{"balance_bias": false, "head_dim": 32, "norm": "rmsnorm", "rope_fraction": 1.0, "qk_norm": true, "init_std_up": 0.0661, "steps": 6070}
Below are experts of layer 5 (counted from 0) of a mixture-of-experts language model. Rows are named router (the router's row for the expert) and show model dimensions 0-127. Each number is 128 + 32 x the weight over its row's rms, rounded and kept within 0 to 255.
After each expert's rows: "mostly gets" lists some tokens that are sent to it at least half of the time; "raises" lists some tokens whose logits its average output raises strongly, later layers aside. This comes from a sample of Wikipedia text that the model never trained on.

# expert 64
router [153 113 151 172  65 140 127 126 102 151 164 111  79 129  71 123 182 140 115 120  99 102 104 159  70 152  96 114  67  52  97 140 163 104 127 120 129  97 111 135 134 154  98 160 207 132 151 102 151 135  97 143 100  60 184 147 182 110  97 136 206 152 123 114  95 167 108  99 111  72 135 120 163  70  91 129 114 141 136 140 135 176 139 177 114 106 163 172 153 163 117 128 129 180 123  77 142 133 141 120 114 159 138  86 102 111 161  92  89 132 103 126  81 141 151  30 136 119 118 102 155 120  98 104 125 121 187 128]
mostly gets: " r", " Pr", " Br", " Tr", "gr", " dr"
raises: "ump", "amp", "ested", "oubles", "ay,", "umb"

# expert 40
router [134  81 139 101 109 163  69  84 134 170 155 107 170 120 199 135 114  98 120 107 106 132 112 129 158  73 146  57 103 120  87  84 115  97  81  90  70 122 127 137 107 121 122 156 112 144 173 114 154 108  62 170 143 147 125 144  67 169  96 115 198  96 148 149 147 122 119 144 121 205 163 131 176 142 119  93 135 193 106 168 126  77 170 127 148 147 145  64  68 167 146 148 152 145 119 107 139 134 148 136 153 166 178 126 111 137 127 129 116 115 177 115 106  56 133  65 115  92 150 125  73 146 113 121 151 173 128 132]
mostly gets: " un", " tra", " pre", "un", " Pre", " pro"
raises: "ze", "oc", "z", "ts", "ty", "ec"

# expert 22
router [ 99 127 127 184 187  91  97 140 117 151 140 120 112 171 170 210  77 147 112 124 103 119 104 128  71 146  90  83 115 136 121 188  90 110 163 113 165  74 108 135  71 117 159 153 122 194 115 140 134  90 176 124 191 165 144 113 155 176 156 112 194 155 112 133 160 102 126 134  99 163 138 132 176 161 142 144 121  98 138 122 166 133  99 142 119 165 129  95  81  78  89  58 117 147 117  57 154  99  82 135 143 141 107 162 131 103 157  84 139 105 122 151 134  96 170  79 156  92  93 143 112 127  91 113 154 173 145 183]
mostly gets: " W", " Frank", " Ste", " Rob", " Hard", " Jack"
raises: "ie", "ens", "ers", "yn", "ist", "inson"

# expert 26
router [110 103 146  68 124 125 140  92  79  97 107  99  69 123 130 126 133 148 126 130 162 194 176 164 178  95 172 144 131 132 158 131 218 129 146 188  97  90 120 170 103  72 110 136 104 177 117 105 141 204  96 159 136 112  90 125 148  88  95 149 150 151  62 137 126  85  98 140 137 174 148 131 149 161 176 125 120 118 113 101 111 197 162 125 109 133 134 130  85 181 143 143 131  86 138 177 141 121 212 108 139 116 100 115 147 141 146 142 188 125 178 161 152 124 124  68 128 131 122 142 173 122 150 155 113  83  91 177]
mostly gets: "i-", " re-", " anti-", " non-", "–", " co-"
raises: "-", "over", "\"", "\n", "on", "un"

# expert 6
router [ 88  82 143 129  97 131 172  92 123 110 101 132 124 136  84  35  84 127  85 160 120 164 145 165 181 160  94 147 114 167 119  93 123 124  91 103 113 165 211 118 151 152 111 135 100 183 115 129 125 154 151 153 116  95  70 149 152  86 134 158 123 100  88 160  89 162  85 109 112 199 173 134 109 150  94  78 121 140 101 114 140 169 183 183 110 172 162 111 117 138 154 150 110  98 127 146  84 164 115 147 126 165 148 105 139 144  96 117 137 189 152 111 156 173 111 210  92 183  99 116 127 105 150 153 172  97 130 162]
mostly gets: " 198", " 192", " 199", " 2009", " 191", " 193"
raises: "ship", "s", "s)", "s;", "s\""

# expert 67
router [106 194 116 105  97  97 167 157 126 121 111 116  79 137  65 136  79 201 149 152 138 161 110  89 127 100 134 191 108 120 114 165 110 174 148 182 154 165 105 108 166 119 105 117 116 172  90 178 124 215 155 195 138  77  98 146 149 110 139 127 127 108 114 123 149  44 141 191 163 110 122 154 104 148 121 159  96 143 115 141 144 143 146 110 131 129 102 101 136 125 129 158 156  64 185  88 114 172  91 147 144  42 143 191 113  88  94 136 137 154 142 107 153 151 119 141 122  83 155 141 125  81 118 111 131  91 108 155]
mostly gets: ");", " it.", " ;", "ers.", "ing.", "ation."
raises: "tt", " however,", "000", "ence.", " respectively", " if"

# expert 18
router [131 190 141  42 130  86 147 124 133  81 110 154 158 110 139 144 102 150 106 123 126 133 128 125 136  89 125 154  89 179 111 170 117 155 143 150  81 146 100  92 130 143 201 128  75 158 181  70  93 133 104 145 112 129 123 125  88 156 140 142 104  83 167 172 175 132 180 128 125  89 100  97 165 161  96 108 185  99 125 120 119 116 150 104 107 141 153  68 138 143 120 174 167 109 122 100 117  93 208 136 173 125  91 140 154  88  61 106 132 155 119  70 125 177 111  88 150 135  88 163 113  59 168 168 138 125  74 143]
mostly gets: " film", " album", " team", " game", " song", " series"
raises: "ty", "cle", " War.", " War,", "son,"

# expert 77
router [132  74 119 193 127  97 127 133 142 204 117 119 116 132  55 133 152 143 118 140 112 138  51 145 121 129 126 172  84 104 152 153 179 125 123 101 137 133  94 116  85 130 179 132 206  57  94  91 107 128 177 120 181 134 118 126 167 130 150 140 111 155 141  93 100 178 107 115 101 106  93 101  84  87 171 156  65  96 156 129  63 177  69 116 129 146 106 148 146 105 112 138  86 150 158 129 125 112 131 106  87 127  74 149 141 144 189  96 133  61 146 119 147  85 108 162  68 142 127 166 150 140 110 129  92 107  93 159]
mostly gets: "gh", " Karl", "hard", "oslav", " G.", "eld"
raises: "ash", "as", "ons", "ode", "ula", "ont"

# expert 42
router [173 147 154 139 135 181 111  79 129  79 113 107 114 142 126 100 151  70 115 152 112 179 212 115  92 139 110 132  44  58  90 148 161 125 121 141 161 133  98 185 105 121 140 142 181 177 134  88 126 128 164 131 129 102 180  92 159  78  71 160 142 121 104 104  73 134 126 123 116 108 128 129 103 107 146  93 135  54 163 112 127 147  86 136 131 117 124 145 157 129 137  57 114 168 125  75 149 168 138 105 126 174 182 124 138 115 131  90  96 152  82 138  94  95 115  81 188 143 158 132  98 134 109 105  71 134  83  84]
mostly gets: " Cl", " sh", " Gl", " pl", " def", " Pr"
raises: "un", "oun", "u", "ass", "er", "ub"

# expert 0
router [159 136 118 155 124  59 122 159  93  86 156 156 124  97 177  76 121 197 172 138 161  55 166 111 112 162 106  97 144 152 188  90 127 100 127 128 116 158 208  72 140 139  85  82 114  71 104 158 113  92 126 114 129 141 100 128 102 104 157 107 146 131 189 171 115 147 121 153 127  81 149  87 141 154 146  79 203 144 132  87 190  92 145 119 142 127  96 122  99 181 144 121 140 153 115 109 125 122 143  78  96  97 130 164  99 132  59 169  78 110 133 172 148 158 145 161 152 166 128 138 170  97 168 122 154 114 138 116]
mostly gets: " two", " other", " all", " four", " three", " some"
raises: " centur", " episodes", "ies:"

# expert 52
router [107 161 114 103 112  88  93 130 135  88 146 136 142 108  86  99 106  89 118 220 137  80 111 103  94 173 110  94 173 129 136  79 121 139 128 166 138 132 146 118 150 188 123 138 158 163 102 131 128 153 134  76 168 143 155 100 124  73 196 128 110 125  66 172 129 123 140 135 128 110  97 165 159  88  68 147 160 151 122 117 174 238 175 163 107 174 139 154 209 137 156 111 132 142 108  70 122 180 120 125 147 126  93 116 120 156 123 116  99 117 117 122 136 168 175 132 166 153  72 157 118 201 123 149 136 107 146 147]
mostly gets: " w", " medalist(s)", " Turnout", " Majority", " Swing", " FW"
raises: "-", "ur", "\n", ")", " |", "A"

# expert 14
router [143 180 124  33 156 185 129 118 175 111 128 131 132  85 152  92 138 158 112 144 168  74 154 116 103  91 133 142  42 186 107 156  68 142 141 161 145 163 130 156 122 147 135 100  96  78  96  81 129 138 141 157 118  90 123 102 107 105 138 124  63 127 145 103  93 155  98  93 127 111 108 130 148 154  87 117 142 126 115 168 183 110  97  95 119 118 115 128 192 149 127 162 174 147 113 162  93 140 111 125 157 106 165 138 118 120 106 119 114 171 121 128  56 176  64 111 125 178 104 120 135 102 162 152  90 156  58  53]
mostly gets: " List", " period", " art", " system", " event", " class"
raises: "atic", "es:", "ed:"

# expert 19
router [167  77 107 140 163 139  93 104 130 165 125 146  85 165 106 136  74 113 125 119 136 184  48 186  75  96 161 202 129  93 154 118 112 135  91 105 167  96 113 115 117 136 185 120 114 105 115 135 125 118 161  88 148 201 140 155 112 184 162 113  68  88 124  86 186 113 164 105 118 121  74 124 145  95 101  93  74  92 167 130 111 135 145 106 117  96 158 133 116  86 153 158 144 161 145 152 110 112  59 100 131 163 154 113 122 125 101 100 150 136  79 153 162  78 148 135 149 156 104 130 155 117 110 102  50  96  78 158]
mostly gets: "ik", " Sam", " Tom", " Mal", " Kar", " Moh"
raises: "aly", "ania", "al", "ity:", "elt", "ael"

# expert 72
router [103 128 124 135  97 139 163 141 118 168 148 120 171 182 152 130 110 116 113 155 116 169  85 132 153 123 171 154 191  98 123 105  99 141  98  71 134 111 126  83 115  63 155 152  83 173 173 129 185  95  94 130 196 152 116 130 202 165 101 158 148  78 114 128 140  83 133 159 113 122  78 190 122 136 116 103  96 155 128 108 109 120 133 177 149 146 115  89  48 170 106 151 163 110 107  98 146 137 150 119  99 119 107  97 122 123  96 129 129 150 144 132 241 107 147  99  89 104 149  82 148 174 101 148 144  48 149 120]
mostly gets: " E", " O", " U", "é", "ö", " Mc"
raises: "nd", "hr", "bra", "me", "ri", "rom"

# expert 61
router [145 110 126 155  97 172 152 124 144 108 131 111 152 117  90 109 167 133 139 116  96 112 166 156  73  96  71 110 101 120  83  90 136  75 150 118  98  93 134 160 110 201 104 138  91 148 160  41 126 150 100 144 132  83 170 117 106 101 112 142 127 163  96 179  61 177 131  87 105 135 138 100 213 136 126 175 210 121 114 140 165 125 104 122 127 149 138 139 150 117  89 110 157 115 113 125 161 154 165 124 171 162 137 162 132 142 155 210 129 115 146 132  77 194  85  92 123 119 149 119  85 126 147 117 156 171 132  53]
mostly gets: " res", " ass", " dis", " en", " dep", " st"
raises: "ort", "et", "ur", "ult", "in", "em"

# expert 44
router [103 181 132 213 137 158 108 166 142 128 140 130 145 174  78 114 109  72 112 162  84 150  80 146  88 161 156 129 155 113 114 133 105 146 105 142 183 134  92 129 106 111 146 127 142 123 134 144 131 115 118 102  95 158 114 146 204 207  80 152 125  85 111  91 134  84 122 144  94 133 122 146 166 112 138  95  83  78 159 107 132 183 121 113 125 126 143  70 130  91 132  90 105 170 135 135 103 116 119 143 144 158 137 135 118 122 127  50 157 135 133 102 128 148 133  77 213 152  50  68 124 198  86 101  96 159 172  95]
mostly gets: " J", " Z", "j", " j", "J", " z"
raises: "e", "id", "ort", "ers", "ing", "ean"

# expert 46
router [138  64 113  99 123 224  88 101 128 115 137  96  99 124 167 108  87 147 134 105 164 137 152 155  97 105  90 119  51 143 153 109 123 133  63 126 152  85 164 148 145 102 127 168 117 128 166 143 120  55 161 157 157 151 127 156  33 108 101 103 119 120 107 155 160 164 122 102 107 140  78 152 108 213 130  86 110 140 160 150  93 110 141 172 109 103 137 124 111 146 151 145 124 153 146 145  93 134  97 202 160 156 120 121 118 140  99 180 124 113 134  96 127 139 130 197 103 119 156 102 100 115  80 152 104 137 145  38]
mostly gets: "ut", " mat", " tem", " vot", " us", " tim"
raises: "ities", "aces", "es,", "ange", "es.", "es"

# expert 23
router [126 184 119  88 139 107  75 134 135 163 152 132 250 147 176 113  97 147  86 165 140 130 145 130 179 100 128 100 139 107 120 122 109  95 143 168 124 203 154 145 134  91 112 106  88 160 120 133 152 115 103 146 150 151 132 156  91 132  82 122 145  82 140 136  85 113 120  92  96 184  68 133  92 136 133  96 106 117 116 151 163  67 167 191 128 107 164 163 116 115 150  87  97 157 150 123  74 130  96 192 116 177 170  79  96 125 141  94 142 111 134 146 133  87 120  99 124 157 174  65 107  92  81  79 153 131 155 100]
mostly gets: " Ne", " te", " Gen", " Te", " mon", " gen"
raises: "ving", "ary,", "ute", "ost", "ution", "athan"

# expert 9
router [138  78 139 109  85 132 149 134 120  88 119 180 108 157 152  52 152 144 123  93 137 128 126 126 113 191 118 123 219 126 128  92 162 130 114 133 140 136 162 101 134 161  97  78 137  49  56 174 110 136 100 103 146 143 129 117 166 114  78 113 120 118 109 178  99 118 101 128 164  88 145 113 121  59 119 143 168 156  88 120 118 177 137 154 169 111 160 144 154 122 133 109 126 118 104 151  66 116 109  99 151 119 163 159 161 153  41 108  74 126  93 115 112 180 140 116  87 134  46 120 129 179 163 163 180  95 149 137]
mostly gets: " 98", " 66", " 62", " 75", " 46", " 400"
raises: ".9", ".7", ".8", ".1"

# expert 49
router [140 143 124 173  59 157  83 151  80 110 114 109 139 130  85 143 117 111 110 147 116 146 168 168 181 183  82 116  88 129 134 116 140  75 110  84 100 108 141 182  77 159 145  94 164 166 165 190 101 121 109 136 113 117 137 165 129 145  67 153 157 141  29 148  88 129 136 127  83 127 141 174 107 159 138 177  96 131 174  93  90 185 102 183 129 182 135 101  96 126 101 106 127 139 139  93 124 118 102 140 171 166  66 109 126 133 156 147 124 108 100 115 134 122  83 136 110 203  98 108 183 156  91  98 127  91 148 101]
mostly gets: " St", "St", "ib", "-st", " Marc", " McC"
raises: "yr", "rid", "ality"

# expert 39
router [ 76 144 125 225 127 190 112  85 113  95  99 114 162 107  83 111 154 133 120 165 133 176 178 110 123 180  97 118  97 102 111 139 173  97 150  99 100 147 145 113  98 182 138 149 112 140 152 138 136  95  47 151 125  53 105 135  87 125  71 111 161 165 103 160 139 158 124 109 126 156 148 117 119 106 112 114 126 157 149 159 114 136 136 160 123 138 134 119 168 165 105  91  81 135 128 181 128 173 157 130 134 135 139 121 143 142 150 209  93 140 113 105  93 165 154 144  38 168  99 136 139 165 137  86 203 107 137  64]
mostly gets: " c", " f", " rec", " int", " acc", " ex"
raises: "utt", "over", "inem", "ass", "inc", "ru"

# expert 51
router [145 145 138 109 148 224 151 120 126 111 140 134 118 184  99  97 140  89 120 141 139 119 127  75 119  94 159 147  99 122 146  95 141 114 119 200 172 167  84 136 137 116 186 102  96 106 168  88 177 139  99 105 124 174 131 121 108 120 143 140 170 124 103 104 163 125 112 133 112 208 101 160 170  97 121 125  77 143 118 141 113 160 148 131 138 105 112 188 117 126 131  56 147 171  83  84 165 165  95  82 102 181 105 112 128 131 201 172 133 146  63 136 140 222 140 161 131 129 154  78 172 144 136 131 131 106  83  95]
mostly gets: " Binomial", " Phylum:", " S", " (N", " Arth", " (W"
raises: "t.", "ey", "es", "ess", "e.", "'"

# expert 53
router [167 111 136 123  81 132  90 103 110 157 147 117 127 126 139 118 162 148 126 146 152 193 180 160  74  64 184 162 100 146 161  90 152  58 101  69 115 135 142 130 114 157 127 106 135  30 108 203 151 101 101 122 136 161 127 157 108 129 137 116 136 133 116 130 132 185 121 113  97  86 129 151 121 107 116 166  82 123 171 140  38 133 134 121 102 157 128 115  92 138  83 191  98 136 155 137 105 102 176 138 133 145 144  80  93 178 128 113 100  90 107 182 134  86 131 131 159 142 155 106 119  71  59 106 120 116 168 183]
mostly gets: "in", " Win", " Brad", "ad", "ri", " Rid"
raises: "les", "ill", "ely,", "ew", "lex"

# expert 10
router [118 164 155 111 122  81 191 115  89  74 122 119 119 159 148 105 120 175  91 156 121 148 156 136 196 138 157 123 167 151 116 111 170 157 115 103 141 143 106 112 177 120 131 159  83 133 107 167 114 153  93 105 171  97 106 109 126 122 120 149 140  80  97 126 205 121  59 147 162 102 162 146 170  87 169 145 129 145 100  90 129 168 133 144 129 126 149  61 171 144 175 151 144 109 154 146  99 102 120 151 177 175 132 122 159 121  28 130 113 120 138 115 199 170 169  84 124 129 105 180 151 135 144 186 171  56 127 160]
mostly gets: "–2", "-1", "–1", "–19", "–0", "–3"
raises: "7:", "8:", " place,", "6:", "ther", "ğ"

# expert 55
router [126  37 132 188 102 110 123 142  85 154 117 112 114 169  92 135  85 130 140 117 132 124 138 156  74 166 147 100  40 128 175  97 147 126 133  56 176  93 147 122 115 117 116 139 137 108 100 106 139 138 167 102 122 165 166 102 166 141 142 113 169 169 102 115 131 178  84 122 109 117 116 112 134 123 141 107 110  61 143 144  89 164  98 108 136 182  75 140 105  96 125  59 178 149 100  96 155 100 142 156 148 155  66 130 120 178 156 110 105 123  97 143 170  99 155 179 142 125  72 167 109 113  59 115  75 134 114 187]
mostly gets: " New", " Bern", " Wil", " William", "elf", " Will"
raises: "ques", "que", "iam", "clus", "part", "rac"

# expert 27
router [127 158 151 174  68 145 129 149 175 144 134 113  96 130 110 119 183 133 122 178  83 132 144 117 119 108 172 220 101  92 127 189 178 151 134 152 177 128 123 110 117 132 151 142 170 105 109 134 131 163 118 108 130 127 134 148 175 111 139 133 131 153  66  53 140 160 101 110 139  76  99 129 103 127 147 151  99  65 175 122  89 201 145 127 173 105  90 161 203 137 136 127 189 158 133 127 157  81 177 117 185 146 123 146 161 115 156 156 123 114 123 132 132 179 143  87 114 158  90 178 139  98 142 121  61  66  97 123]
mostly gets: " H", " h", " Th", " G", " l", " m"
raises: "air", "app", "ira", "olic", "rove"

# expert 31
router [130 138 137  96 164  45 141 142 121  84 139 123 127 151 134 156 164  97 160  81 124  90 163 150  81  58  94 121 120 196 127 125 140 115 119 139  74  99  77 146 128 150 156 120 117 146 146 156  88 162 168 129 117  80 144 159 106  76 144 127 115 120 103 129 111 168 196 141 148 127 126 107 173 218  85 151 134 108 122 111 105  55  54 105 111 122 156 127 169  98 107 173 144 125 113 111 164  85 189 101 117 134  84  97 125 126 130 175 103 143 150 117  94 102 119  97 124  97 147 159 164 144 136 201 151 150  83  58]
mostly gets: " team", " people", " player", " man", " son", " member"
raises: "age", "),", "'", "ship", ")", "'s"

# expert 16
router [106 133 136 173 120 145  94 143 129 128 137 109 140 152 172  98 158  67 151 142 116 226 154 116 125 136 172 175 184 124  66  49  92 143 118  77 166 121 133 121 109 153 133 127 105 115 114 121 151 130  34 122 121 133 156 145 172 129  81 143 164  87  69 159 115  65 140 142 121 192 161 108 151 137 105 113 169 178 165 107 146 108 136 158 101 118 195 102 150  78  97 136 151 140 116 131 169 150 170 127 146 155 161  88 115 116 126 198 109 131  98 175 180 105  75  70 126 149 147 122 167 124 152 130 135 144 127 118]
mostly gets: " United", " Ad", " Bar", " Ed", " Car", " Ag"
raises: "aid", "gu", "ident", "th", "umn"

# expert 70
router [ 77 104  87 161 173 128 105 138 128 144 161 139 146 153 126 133 146 143 158 136 132  85  50 139 176 108 133 101 198 158 102 160  20 143 117 129  81 122 163 126 143 182 108  88  92 164 113  51 153 123 127 141 160 156  92 152 161 122 152  94 112 116 129 139 135  78 158 117  93 137 138 128 149 163 109 128  79  94 102 168 142  91 156 138 119 178 119  64 111  97 166 151 108 157 140 193  86  85  76 133 175  76  48 141 103 136 135 135 122 132 145  92 130 133 160 167 106 139 112 128 151 173 117 139  86 181 118 133]
mostly gets: " Yes", " Service", " Preceded", " Love", " Candidate", " Name"
raises: " by:", "ide,", "olid", " by"

# expert 36
router [136  82 116  76 132  92 129 141 143 155  99 106 194  93 125 126 132 125 121 161 148 137 125 110 152  33 110 157  86  96 154 114 206  96 107 129  91 141 146 171 140 119 127 141 135 112 174 116 105  92 147 117 126 109 117 146  87 163 175 140  75 151 137 173 152 177  96 104 115 106  85  98  45 152 139 135 139 113 117 104  90 118 135 126 131 105 139 204 148  94 121 110 180 138 169 133  96 129  94 152  81 152 128 144 129 108 153 132 127  94 178 127  85 131  83 161  15 141 169 150 155 100 106 128 112 102  76  58]
mostly gets: "ograph", "opter", "ologist", "ocrat", "hemat", "ator"
raises: "ical", "ic", "es", "ification", "ific", "ics"

# expert 11
router [131 186 100  74 123 148 138  63 140 115 135 106 108 158 136 153 125 153 125  71 138 158 145  88 152  81 160 182 191 129 158 131  88 175 104 194 136 145  96 127 151  91 117  88 139 160 106 114 131 172 168 125 137  80  99 126 125 150 109 136 117 101  71 154 161  78  73 138 133 156  52 120 161 106 155  81 116  73 117 150 147 134 126  72 136  90 128 132 123 213 139 177 111  76 162 104 186 141 140 104 102 135 153 115 110 139  83 122 171 131 117  99  88 136 155 128 147 173 169  90 158 157 139 165 153  87  79 170]
mostly gets: " =", "\\", "_", "{", " \\", "_{"
raises: "\n", "s,", "s"

# expert 13
router [195 160 133 151  88 183 113 136 127 167 127 146 207  87 196 119 131  74 129 103 140  92 187  92  76  95 164  86 157  81 116  80 179  94 160  89 105 118 155 177 146 134  62 171 180 135 160 166 149 113 114 141 128 126 132 137  80 129 101 119 122 137 133 131 110 126  87 122 118 135 210 163 100  85 116 130 141 184  92 171 158 108  86 171 135  65 177 141 143 142  89 149 119 159 125 106 123 135 159 148  88 115 105 108 104 129 135 178 127 132 116 154  81 118 105 128  81 149 167 109 121  96 125 102 159 162 180 111]
mostly gets: " con", " trans", " activ", "con", " rece", " mot"
raises: "en", "in", ",", ".", " (", " (18"

# expert 43
router [ 73 125 129  93 130  96 124 158 171 101 138 144  76 119 162 164 110 114 120 101 101 134 144 116 219 167 103  68 160 158 134 133  86 127  97 139 101 183  80 116 121 183 151  89  86 119  73 163 126 121 121 174 154 141 118 118 165 108 165  79 120 141 176 148 103 155 171 132 156 175 116 117 169 110 136 106 179 150  60 136 129 104 149 100 144 126 120  87 144  99 194 141 134 122  73 135 106 170 106 119 145 152 147 138 148 190  78  90 142 157 159 132  91 152 153  88  81 142 187  91  78  61 134 151 104 176 144 109]
mostly gets: " released", " served", " began", " announced", " located", " career"
raises: " as", " to", " on", " in", " until", " during"

# expert 29
router [149 122 118 246 148 130 117 107 137 148 142 121 107 146 176 124 122 159 133  87 142 140  66  96 106 102 173 150 154 114 137 121 139 120 131 114 227  65 141  76 128 113 115 150 115  89  86 137 150 103 106 133 166 164 129 160 155 150  88 127 138 122 160 136 136  59 121 109 123 149 119 119 130 112 102 138  59 115 136 180 129 107  90 126  95 105 123 144 104 123  93 163  41 150 140 166 124  99 187 129 129 114  58  57 132 148 140 161 106 125 104 133 216 102 169 174 143  97 159  89 121 160 115 104  84 123 147 111]
mostly gets: " El", " La", " Los", " Ol", " Le", " Or"
raises: "ger", "ers", "get", "han", "erald"

# expert 57
router [ 91 118 155 101 171 101 132  96 121 137 138 130 126 141 164 142 112  77 110  89  89  43 115 143 176 215 101  77  55  70 121 131 148 118 155  82 161 100 183 113  99  94 136 147 161 137 112  95 149 180 124  90 152  96 163  99 110 131 127 135 109 115 105  99 111 176 147 139 134 145 185 105  88 120 128  94 161 109 133 135  89 110 130 149 158 167 146  99 135  77 172 131  85 123 111 137 137 150  87 128 157  96 127 126 118 137 130 145 113  86  50 166 107 109 102  56 140 142  88 200 176 134 126 107 112 125 104 212]
mostly gets: " January", " March", " October", " September", " August", " June"
raises: "uary", "\")", "?", " 198", " 199", "uts"

# expert 66
router [132 170 114 162 106 145 135 197 143 104 131 159  91 124  75 155 134 183 139 100  92 189 162 141 163 120 114 160 199 203 101 145  49 187 151 133  93 169  97 155 142 142 104 105 166 100 146 168 107  97 116 165 127  97 107 119 159 155 131 126 112 131 189 124 139  55 140 153 149 144 168  96 167  98 140 199 151 155  89  94 165  69 162 159 148 121 106 115 124 130 125 121 122  74 107 130 160 161 123 107  88  98 171 111 118 134 124 128 144  96 157 129 159 120 141 123 208  91 143 151 161 108 128 120 123 136 211 127]
mostly gets: " with", " including", " as", " for", " against", " like"
raises: " many", " most", " little", " much", " few"

# expert 30
router [110 154 117 163  81  83 173  94 140  59 109 137 122 146  94 216  76 147 160 126 128 160  91 137 136 143  96 188 123 130 152 154 136 153 159 171 152 138 101 169 153 119 122 148  72 132  90  73 114 200 161 152 117  88  90 149 130 142 135  95 119 158 112 123 118 171 143 169 156 157 131  83  82 125 121 170 120 103 116 168 140 170  69 102 157 125 108 150 122 145  84 164 136  43 132 105 164 155  84 132 131  89 186 169 145 113  88 121 106 173  88 140  75 145  80 168 138  85 146 105 147 123 144 119 135 125 173 178]
mostly gets: "\".", "ing.", "y.", "er.", "es.", "ia."
raises: " However,", " Following", " Also", " These", " There", " During"

# expert 68
router [ 81 147 135 132 135 129 173 127 118  97 129 172  71 152 117  75  86 147 110 141  73 145 127 119 119 185 119 105 151 130  83 122 100 104 140 125 108 176 126  96 124  97 155 144 155 150 125 144 109 152 179 142 163 138  67  92 132  95 123 127 206 121 115 151  47 120 135 141 163 108 181 130 169 122 113  99 122 171  86  87 138 169 158 117 164 152 109 143 118 142 164 118  98  86 108 141 143 174 123 131 119  95 120 154 144 139  88 127 122 120  46 120 191 187 140  80 120 161 137 129 173 195 174 151 139  31 124 199]
mostly gets: " (born", " (18", " 15", " 6–", " (19", " 16"
raises: " &", "/", " and"

# expert 75
router [ 88 110  84 107 147  84 110 136 156 103 142 142  93 122 129 129 161  73 154  94 134 160 174 135 175 158 125 131 185 178 139 163  73  87 110 106 112 122 124 101  73 129 189 142  88 154 175 137 116  54 146 118 107 163  89 152 162 191 159  90 105 137 152 170 181 134 117 113  92 111 167 192 185 122 102 172 163 132 101  96 193  82 160  75 119 185 145  70 148 116 168 130 157 104 123 153 113 134 139 102 135  94 172 148 106 119 166 155 177 126 154 177  93 161 108 145 116 128 106 164 104 156 141 122 163  88 149 120]
mostly gets: " back", " off", " land", " south", " at", " home"
raises: "side", " to", "fl", "stream", "st"

# expert 20
router [115 186 105  69  99  96 159 120 134 116 115 146  84 148 129 149  87 103 121  77  98 122  93  59 150 126 117 214 128  98 165  95 170 161 126 184 125 146 110  99 167 138 168  91 100 129  98  80 111 202 190 132  68 103 130 118 150  77 198 134 112 124 152 150  98 122 131 123 138 157 123 131 150 167 119  88 124  61  81 156 137 163  87 101 119 119 119 114 177 108 157 153 152  97 116 127 118 145 102 151 140 146 117 115 131 130 119 101 128 151 142  75 150 210 177 227 119 106 109 122 169 135 127 157 146 104 105 152]
mostly gets: ")", " ==", " ===", ".\"", "\".", "]"
raises: "\n", "\n ", "\n\n", "g.", "ation.", "=="

# expert 34
router [151 141 105 123 120 210 157 165 128  93 116 159 154  96 145 143  92 176 116 151 133 139 145  95 126 153 107 154 154 170 127 129 145 146 134 148 129 176  87 140 212 107 164 163 111 180 152 123 112 149 170 140 135 140 129  95 127  87 140 107 145 107 120  86  97 200 153 143 185 158 151 125  82 157 135  98 150  87  83  58 136 175 142 101 108 113 142 124 131 161  75 135  98  86  91 123 195 152 153 123 152 134 189 105 142 153 134 196 168 121 161 134 130 133 193 155 155 173 157 107  77 194 145  95 125 111  63 166]
mostly gets: "==S", "==See", "==C", "==D", "==R", "==P"
raises: "ened", "US", "\"", "==="